Experts of a small language model: 43.2M parameters, 2 picks a token.
Below are experts of layer 5 (counted from 0) of a mixture-of-experts language model. Rows are named router (the router's row for the expert), gate (a neuron's input weights, with its number), up (a neuron's input weights, with its number) and show model dimensions 0-191. Each number is 200 + 30 x the weight over its row's rms, rounded and kept within 0 to 999.
Before each expert's rows: "gets" lists some tokens that make up at least twice as much of what it gets as of all text. This comes from a sample of Wikipedia text that the model never trained on. Tokens count by the router's weight.

# expert 42
gets: "b", "it", " ch", "st", " Ch", "ab"
router,234,218,236,184,237,211,238,170,165,225,214,213,206,167,226,170,234,170,204,206,231,170,205,180,232,196,184,153,195,154,230,243,175,217,208,153,220,175,190,228,175,212,212,214,147,150,177,187,258,233,153,252,198,240,255,223,197,183,132,183,187,216,154,224,172,235,177,202,160,193,184,249,193,179,158,203,168,207,184,107,213,193,160,144,236,195,184,218,194,192,204,194,180,197,162,181,175,243,200,176,232,185,239,191,197,169,218,228,233,244,144,181,181,199,168,176,175,193,161,165,201,189,164,196,197,192,204,232,181,186,188,207,227,112,203,195,208,171,214,167,221,228,251,200,218,181,212,194,197,169,240,207,239,207,224,189,219,238,198,125,212,197,185,146,232,193,192,247,151,232,198,184,201,191,236,230,212,243,195,177,127,155,246,252,247,161,204,219,163,181,182,185
gate1,195,190,222,259,244,155,221,187,273,190,197,195,186,124,224,182,180,159,236,216,183,141,228,204,230,209,257,176,182,192,221,195,248,222,182,177,170,191,158,202,200,200,128,213,207,185,132,240,173,225,196,202,194,200,233,187,202,222,171,214,195,198,158,174,185,180,236,149,152,188,191,212,259,154,229,229,222,211,148,166,250,229,185,155,227,178,232,182,232,227,209,208,161,252,193,215,221,246,210,119,260,161,217,210,270,173,161,236,235,204,221,135,202,201,183,174,206,153,195,231,258,190,222,201,206,181,226,176,214,196,209,257,205,188,232,237,204,205,218,188,283,228,199,201,206,219,204,203,218,214,190,208,196,167,170,212,179,186,190,191,204,215,183,225,203,213,201,213,221,238,196,203,200,180,206,250,218,222,241,235,195,182,199,193,148,161,145,205,134,191,212,193
up1,244,182,216,219,191,126,185,182,248,250,202,258,203,183,187,178,207,188,147,205,191,187,212,214,206,223,244,190,219,182,225,219,250,242,254,208,142,171,167,225,224,200,236,225,249,220,211,225,223,196,173,175,204,234,195,200,241,251,175,278,153,225,200,202,249,262,198,197,200,197,145,211,174,141,285,180,230,181,195,196,203,208,182,237,197,140,177,229,187,186,206,199,226,213,229,235,181,182,196,211,206,175,195,243,182,126,199,197,189,214,229,217,174,227,193,147,171,190,174,152,210,195,226,198,150,224,228,204,257,169,202,261,179,209,218,226,204,202,200,232,218,221,157,199,215,167,157,170,173,185,231,155,160,217,194,137,203,191,197,173,234,247,232,251,148,186,207,187,182,200,176,210,212,176,172,191,181,229,206,215,251,199,196,268,192,165,177,164,173,162,209,188

# expert 19
gets: "at", "t", "i", "ak", "k", "in"
router,212,202,182,178,239,216,218,156,156,174,190,236,201,203,200,249,243,153,196,208,221,165,255,264,222,202,205,196,221,218,216,262,199,204,186,205,215,218,176,208,154,202,216,195,220,167,221,214,227,185,151,213,209,278,220,191,196,159,146,217,188,222,181,215,210,255,217,197,161,219,197,274,153,194,176,234,190,186,190,195,207,250,149,161,217,255,182,149,183,210,219,169,191,204,206,212,198,156,205,208,224,207,231,163,217,151,201,223,239,172,159,148,168,181,243,201,196,172,182,164,153,202,187,202,154,208,187,197,219,196,177,210,243,175,156,175,212,135,192,179,215,238,218,187,290,146,211,221,213,188,204,224,276,206,204,176,176,221,163,208,226,217,174,199,279,145,150,224,188,155,162,240,156,181,226,214,200,208,188,212,215,171,188,208,232,179,183,142,210,169,199,164
gate1,168,202,219,194,194,212,232,208,138,220,239,276,208,219,163,202,208,221,254,151,175,170,215,188,138,163,200,183,196,179,207,236,229,186,221,250,152,207,256,185,168,168,187,161,270,181,184,183,267,169,182,191,162,213,193,200,221,140,177,218,191,193,219,189,187,197,182,206,195,218,208,195,229,168,159,155,193,241,184,234,253,191,174,162,173,221,228,231,218,200,257,168,155,202,229,234,221,195,218,235,173,161,239,204,210,190,149,168,248,223,235,218,185,182,223,206,172,177,165,199,196,187,217,191,176,133,206,229,207,200,202,187,192,213,200,171,242,195,211,147,206,110,207,162,195,246,165,166,205,204,269,217,254,191,247,158,209,185,205,160,198,263,210,198,253,184,230,235,208,176,161,197,177,221,194,242,194,218,228,206,190,205,232,182,194,222,199,169,243,166,145,221
up1,213,226,194,259,170,211,178,157,193,261,188,190,158,221,191,145,204,199,218,194,201,201,192,205,196,184,211,223,190,170,178,225,233,193,186,231,243,210,248,206,168,192,225,172,240,240,240,238,198,182,207,214,151,149,211,225,200,170,181,164,162,199,209,186,157,214,227,210,182,163,243,184,188,224,175,201,168,162,200,236,269,225,168,215,190,185,218,204,236,221,221,207,162,265,222,161,206,155,152,205,176,182,207,185,181,183,181,182,205,191,217,138,178,169,182,148,106,213,223,205,198,208,239,186,187,191,197,198,227,228,161,227,259,196,214,192,217,229,201,228,188,191,155,211,208,207,147,220,265,231,173,186,215,198,189,158,266,174,160,175,212,231,147,223,159,204,271,236,204,286,122,217,164,186,212,175,251,200,187,168,232,179,212,190,177,255,225,187,223,178,196,201

# expert 24
gets: " the", " a", " The", " his", "s", " an"
router,195,225,241,185,233,216,228,175,173,181,220,217,178,183,226,206,195,166,245,239,242,165,268,222,195,235,182,152,168,233,208,222,178,213,176,231,208,216,141,209,188,212,244,183,176,183,240,237,188,190,199,218,255,196,254,201,212,165,139,168,157,234,228,251,239,214,159,225,190,158,176,217,166,185,203,239,183,208,159,160,196,184,199,210,168,172,206,165,203,160,232,179,219,182,177,186,161,196,222,205,211,172,211,230,231,197,231,269,246,215,150,203,192,225,178,188,140,221,208,172,159,184,136,198,168,163,166,252,177,148,168,147,177,225,187,191,188,184,187,204,202,185,221,169,182,145,202,218,163,157,192,219,225,217,219,182,183,226,157,171,248,206,239,172,182,171,208,234,244,254,195,259,237,210,253,192,171,209,237,221,218,179,243,216,243,245,176,165,217,183,244,159
gate0,178,206,227,217,214,193,218,190,212,242,205,211,192,215,197,238,180,218,189,228,156,246,153,216,199,217,200,101,213,235,216,217,218,242,243,209,171,196,205,249,231,163,223,266,191,171,165,203,234,204,196,167,189,149,215,200,219,201,193,266,217,209,218,190,246,228,205,228,216,186,157,237,213,185,186,221,212,208,134,222,200,216,146,194,151,197,156,233,159,210,212,157,266,164,175,202,190,227,221,216,166,215,177,245,223,196,210,202,197,200,220,216,186,164,259,246,175,166,193,203,195,222,190,229,211,161,207,217,214,198,194,234,210,213,172,218,214,181,208,189,227,180,185,178,241,217,219,210,113,214,214,167,267,189,195,200,194,167,170,196,205,218,219,201,187,161,171,215,197,251,186,312,167,169,198,190,237,228,229,234,227,177,201,171,135,160,143,235,166,180,267,175
up0,267,216,178,175,131,211,180,188,180,179,243,198,203,190,181,195,232,205,218,195,235,184,154,235,170,242,214,137,114,194,187,237,242,181,270,218,149,254,242,222,214,232,228,209,210,215,183,171,200,220,176,163,187,206,170,253,194,232,179,201,210,249,222,175,189,143,196,210,180,268,222,263,224,187,206,224,185,193,150,232,180,185,179,218,218,179,240,232,197,228,176,218,206,244,225,181,213,137,171,206,241,194,198,230,239,205,166,242,210,206,218,211,201,173,195,178,138,216,207,227,223,210,199,198,167,194,149,183,205,164,185,271,235,206,150,171,193,169,224,118,207,158,171,175,205,227,214,191,139,222,227,214,217,170,224,216,182,180,194,178,199,183,172,216,213,200,185,210,279,186,159,192,256,206,216,179,203,227,160,169,185,165,222,166,171,180,172,189,205,226,206,208

# expert 16
gets: " a", " A", " G", " E", " I", "A"
router,210,176,216,189,255,209,220,168,141,215,209,211,205,199,236,215,241,171,200,175,263,174,211,215,184,185,185,195,164,197,228,182,196,219,165,186,163,176,188,207,166,243,223,181,129,181,214,213,240,191,174,211,253,193,214,175,212,182,170,184,141,194,149,224,195,197,223,220,186,194,170,235,147,179,176,251,199,199,183,186,228,216,149,176,228,219,170,167,251,194,136,199,217,151,223,244,160,192,186,193,187,197,233,195,221,179,169,202,261,240,187,207,210,260,190,180,186,225,200,191,185,195,169,220,196,179,140,255,160,171,191,142,235,202,197,131,232,238,203,181,204,223,195,164,228,204,182,204,151,135,225,232,259,269,183,211,146,193,220,253,208,229,238,196,233,194,145,249,194,187,202,210,226,190,196,168,180,211,178,191,198,207,266,167,253,225,202,212,270,229,188,178
gate0,214,184,192,171,214,215,223,267,211,173,206,198,200,232,156,198,230,206,249,196,227,151,239,257,217,215,214,207,196,190,162,195,223,202,277,183,180,182,193,197,184,218,222,208,215,188,187,250,173,177,138,186,222,175,210,229,198,185,178,237,183,234,230,176,185,165,227,214,229,191,200,239,250,232,216,217,198,180,225,186,178,239,202,162,193,224,222,169,219,167,230,228,233,138,192,249,154,199,174,209,235,177,186,204,200,241,218,212,157,212,236,223,223,261,178,203,188,211,188,262,182,238,201,195,183,190,146,209,243,151,147,173,257,213,218,153,163,214,204,193,216,182,210,195,249,197,194,255,226,146,193,192,229,194,155,177,199,184,185,234,228,212,245,157,225,179,135,160,188,201,146,253,153,141,202,224,143,159,201,193,231,244,279,180,163,223,195,166,221,182,222,188
up0,164,277,211,177,207,221,211,203,147,210,266,223,229,203,191,207,171,220,202,205,194,192,239,205,194,160,218,171,159,210,136,179,240,214,213,225,200,161,226,149,181,221,219,214,206,233,200,202,189,176,194,234,262,206,208,174,222,202,223,245,184,237,257,159,198,174,243,184,184,205,218,282,226,176,205,154,157,167,230,192,218,198,165,188,232,222,239,136,203,199,204,206,199,175,170,226,162,214,181,153,207,248,131,186,213,267,225,248,191,219,238,210,195,239,195,185,193,152,195,175,208,174,207,188,191,193,124,232,239,175,177,198,192,252,236,243,180,205,207,186,181,174,193,181,185,238,208,284,192,205,199,228,231,234,217,208,194,179,200,225,198,180,233,180,223,148,195,158,171,200,165,204,218,197,223,225,187,202,175,202,233,298,254,197,189,201,206,194,174,260,237,178

# expert 21
gets: "an", "er", "ian", "on", "or", "ic"
router,170,192,189,175,211,218,283,140,156,194,208,232,170,194,186,240,258,182,185,265,237,168,215,235,202,264,193,216,197,215,236,276,202,191,224,183,178,189,189,139,199,198,218,183,180,185,233,261,194,217,220,228,237,198,216,214,205,198,201,165,200,185,177,225,200,172,182,206,151,163,197,227,206,191,151,181,237,202,156,202,237,223,187,197,179,185,246,194,169,176,161,195,225,192,167,184,221,197,227,185,191,198,207,250,269,199,173,209,186,250,136,144,219,209,197,183,157,190,202,143,148,210,164,225,186,175,194,208,195,173,225,188,236,212,146,169,236,212,252,161,201,210,223,163,197,155,214,191,228,184,232,230,247,243,224,167,156,230,131,154,224,197,183,202,230,150,173,235,240,189,218,192,203,230,253,200,183,215,189,172,200,152,243,247,236,227,184,205,187,182,171,158
gate1,155,171,229,201,196,163,196,183,195,216,205,204,197,213,208,273,215,175,206,235,207,196,205,194,238,216,243,263,162,201,226,191,166,189,160,236,243,225,203,248,140,153,161,186,235,189,209,244,229,208,196,206,226,210,164,246,118,179,187,120,240,205,166,185,183,195,168,189,193,180,216,189,206,184,212,227,211,219,200,163,236,208,225,179,198,170,227,195,161,224,194,219,243,213,174,146,231,238,212,194,182,223,209,221,238,213,181,234,197,187,220,256,196,190,236,235,235,210,211,197,115,190,237,211,199,158,187,189,213,140,221,172,184,195,176,161,216,173,277,196,199,225,245,149,205,225,190,212,130,217,242,182,231,249,204,166,231,206,211,146,235,147,208,166,224,180,173,189,232,219,144,194,188,169,209,172,198,238,199,211,170,164,120,169,181,203,162,196,205,187,167,212
up1,220,205,227,195,195,220,183,225,205,236,213,206,196,211,190,216,222,187,190,223,171,167,222,179,184,216,239,235,219,182,155,273,200,239,199,142,205,240,163,189,198,220,207,228,219,152,225,199,183,219,200,217,195,190,217,217,151,176,164,190,221,249,190,215,255,228,189,224,132,188,201,228,213,231,185,210,201,265,211,251,188,175,249,167,142,193,197,181,183,183,120,205,228,227,186,201,217,186,208,210,190,256,190,191,231,209,195,198,276,178,145,213,246,244,173,188,222,158,213,178,114,213,197,204,240,205,199,168,225,149,246,200,193,197,140,211,262,195,230,207,226,186,192,194,139,184,214,219,235,227,210,214,292,217,214,139,182,204,204,143,186,147,188,185,184,172,151,193,151,206,179,182,214,197,241,181,227,200,222,202,191,194,167,235,243,173,210,255,174,246,178,214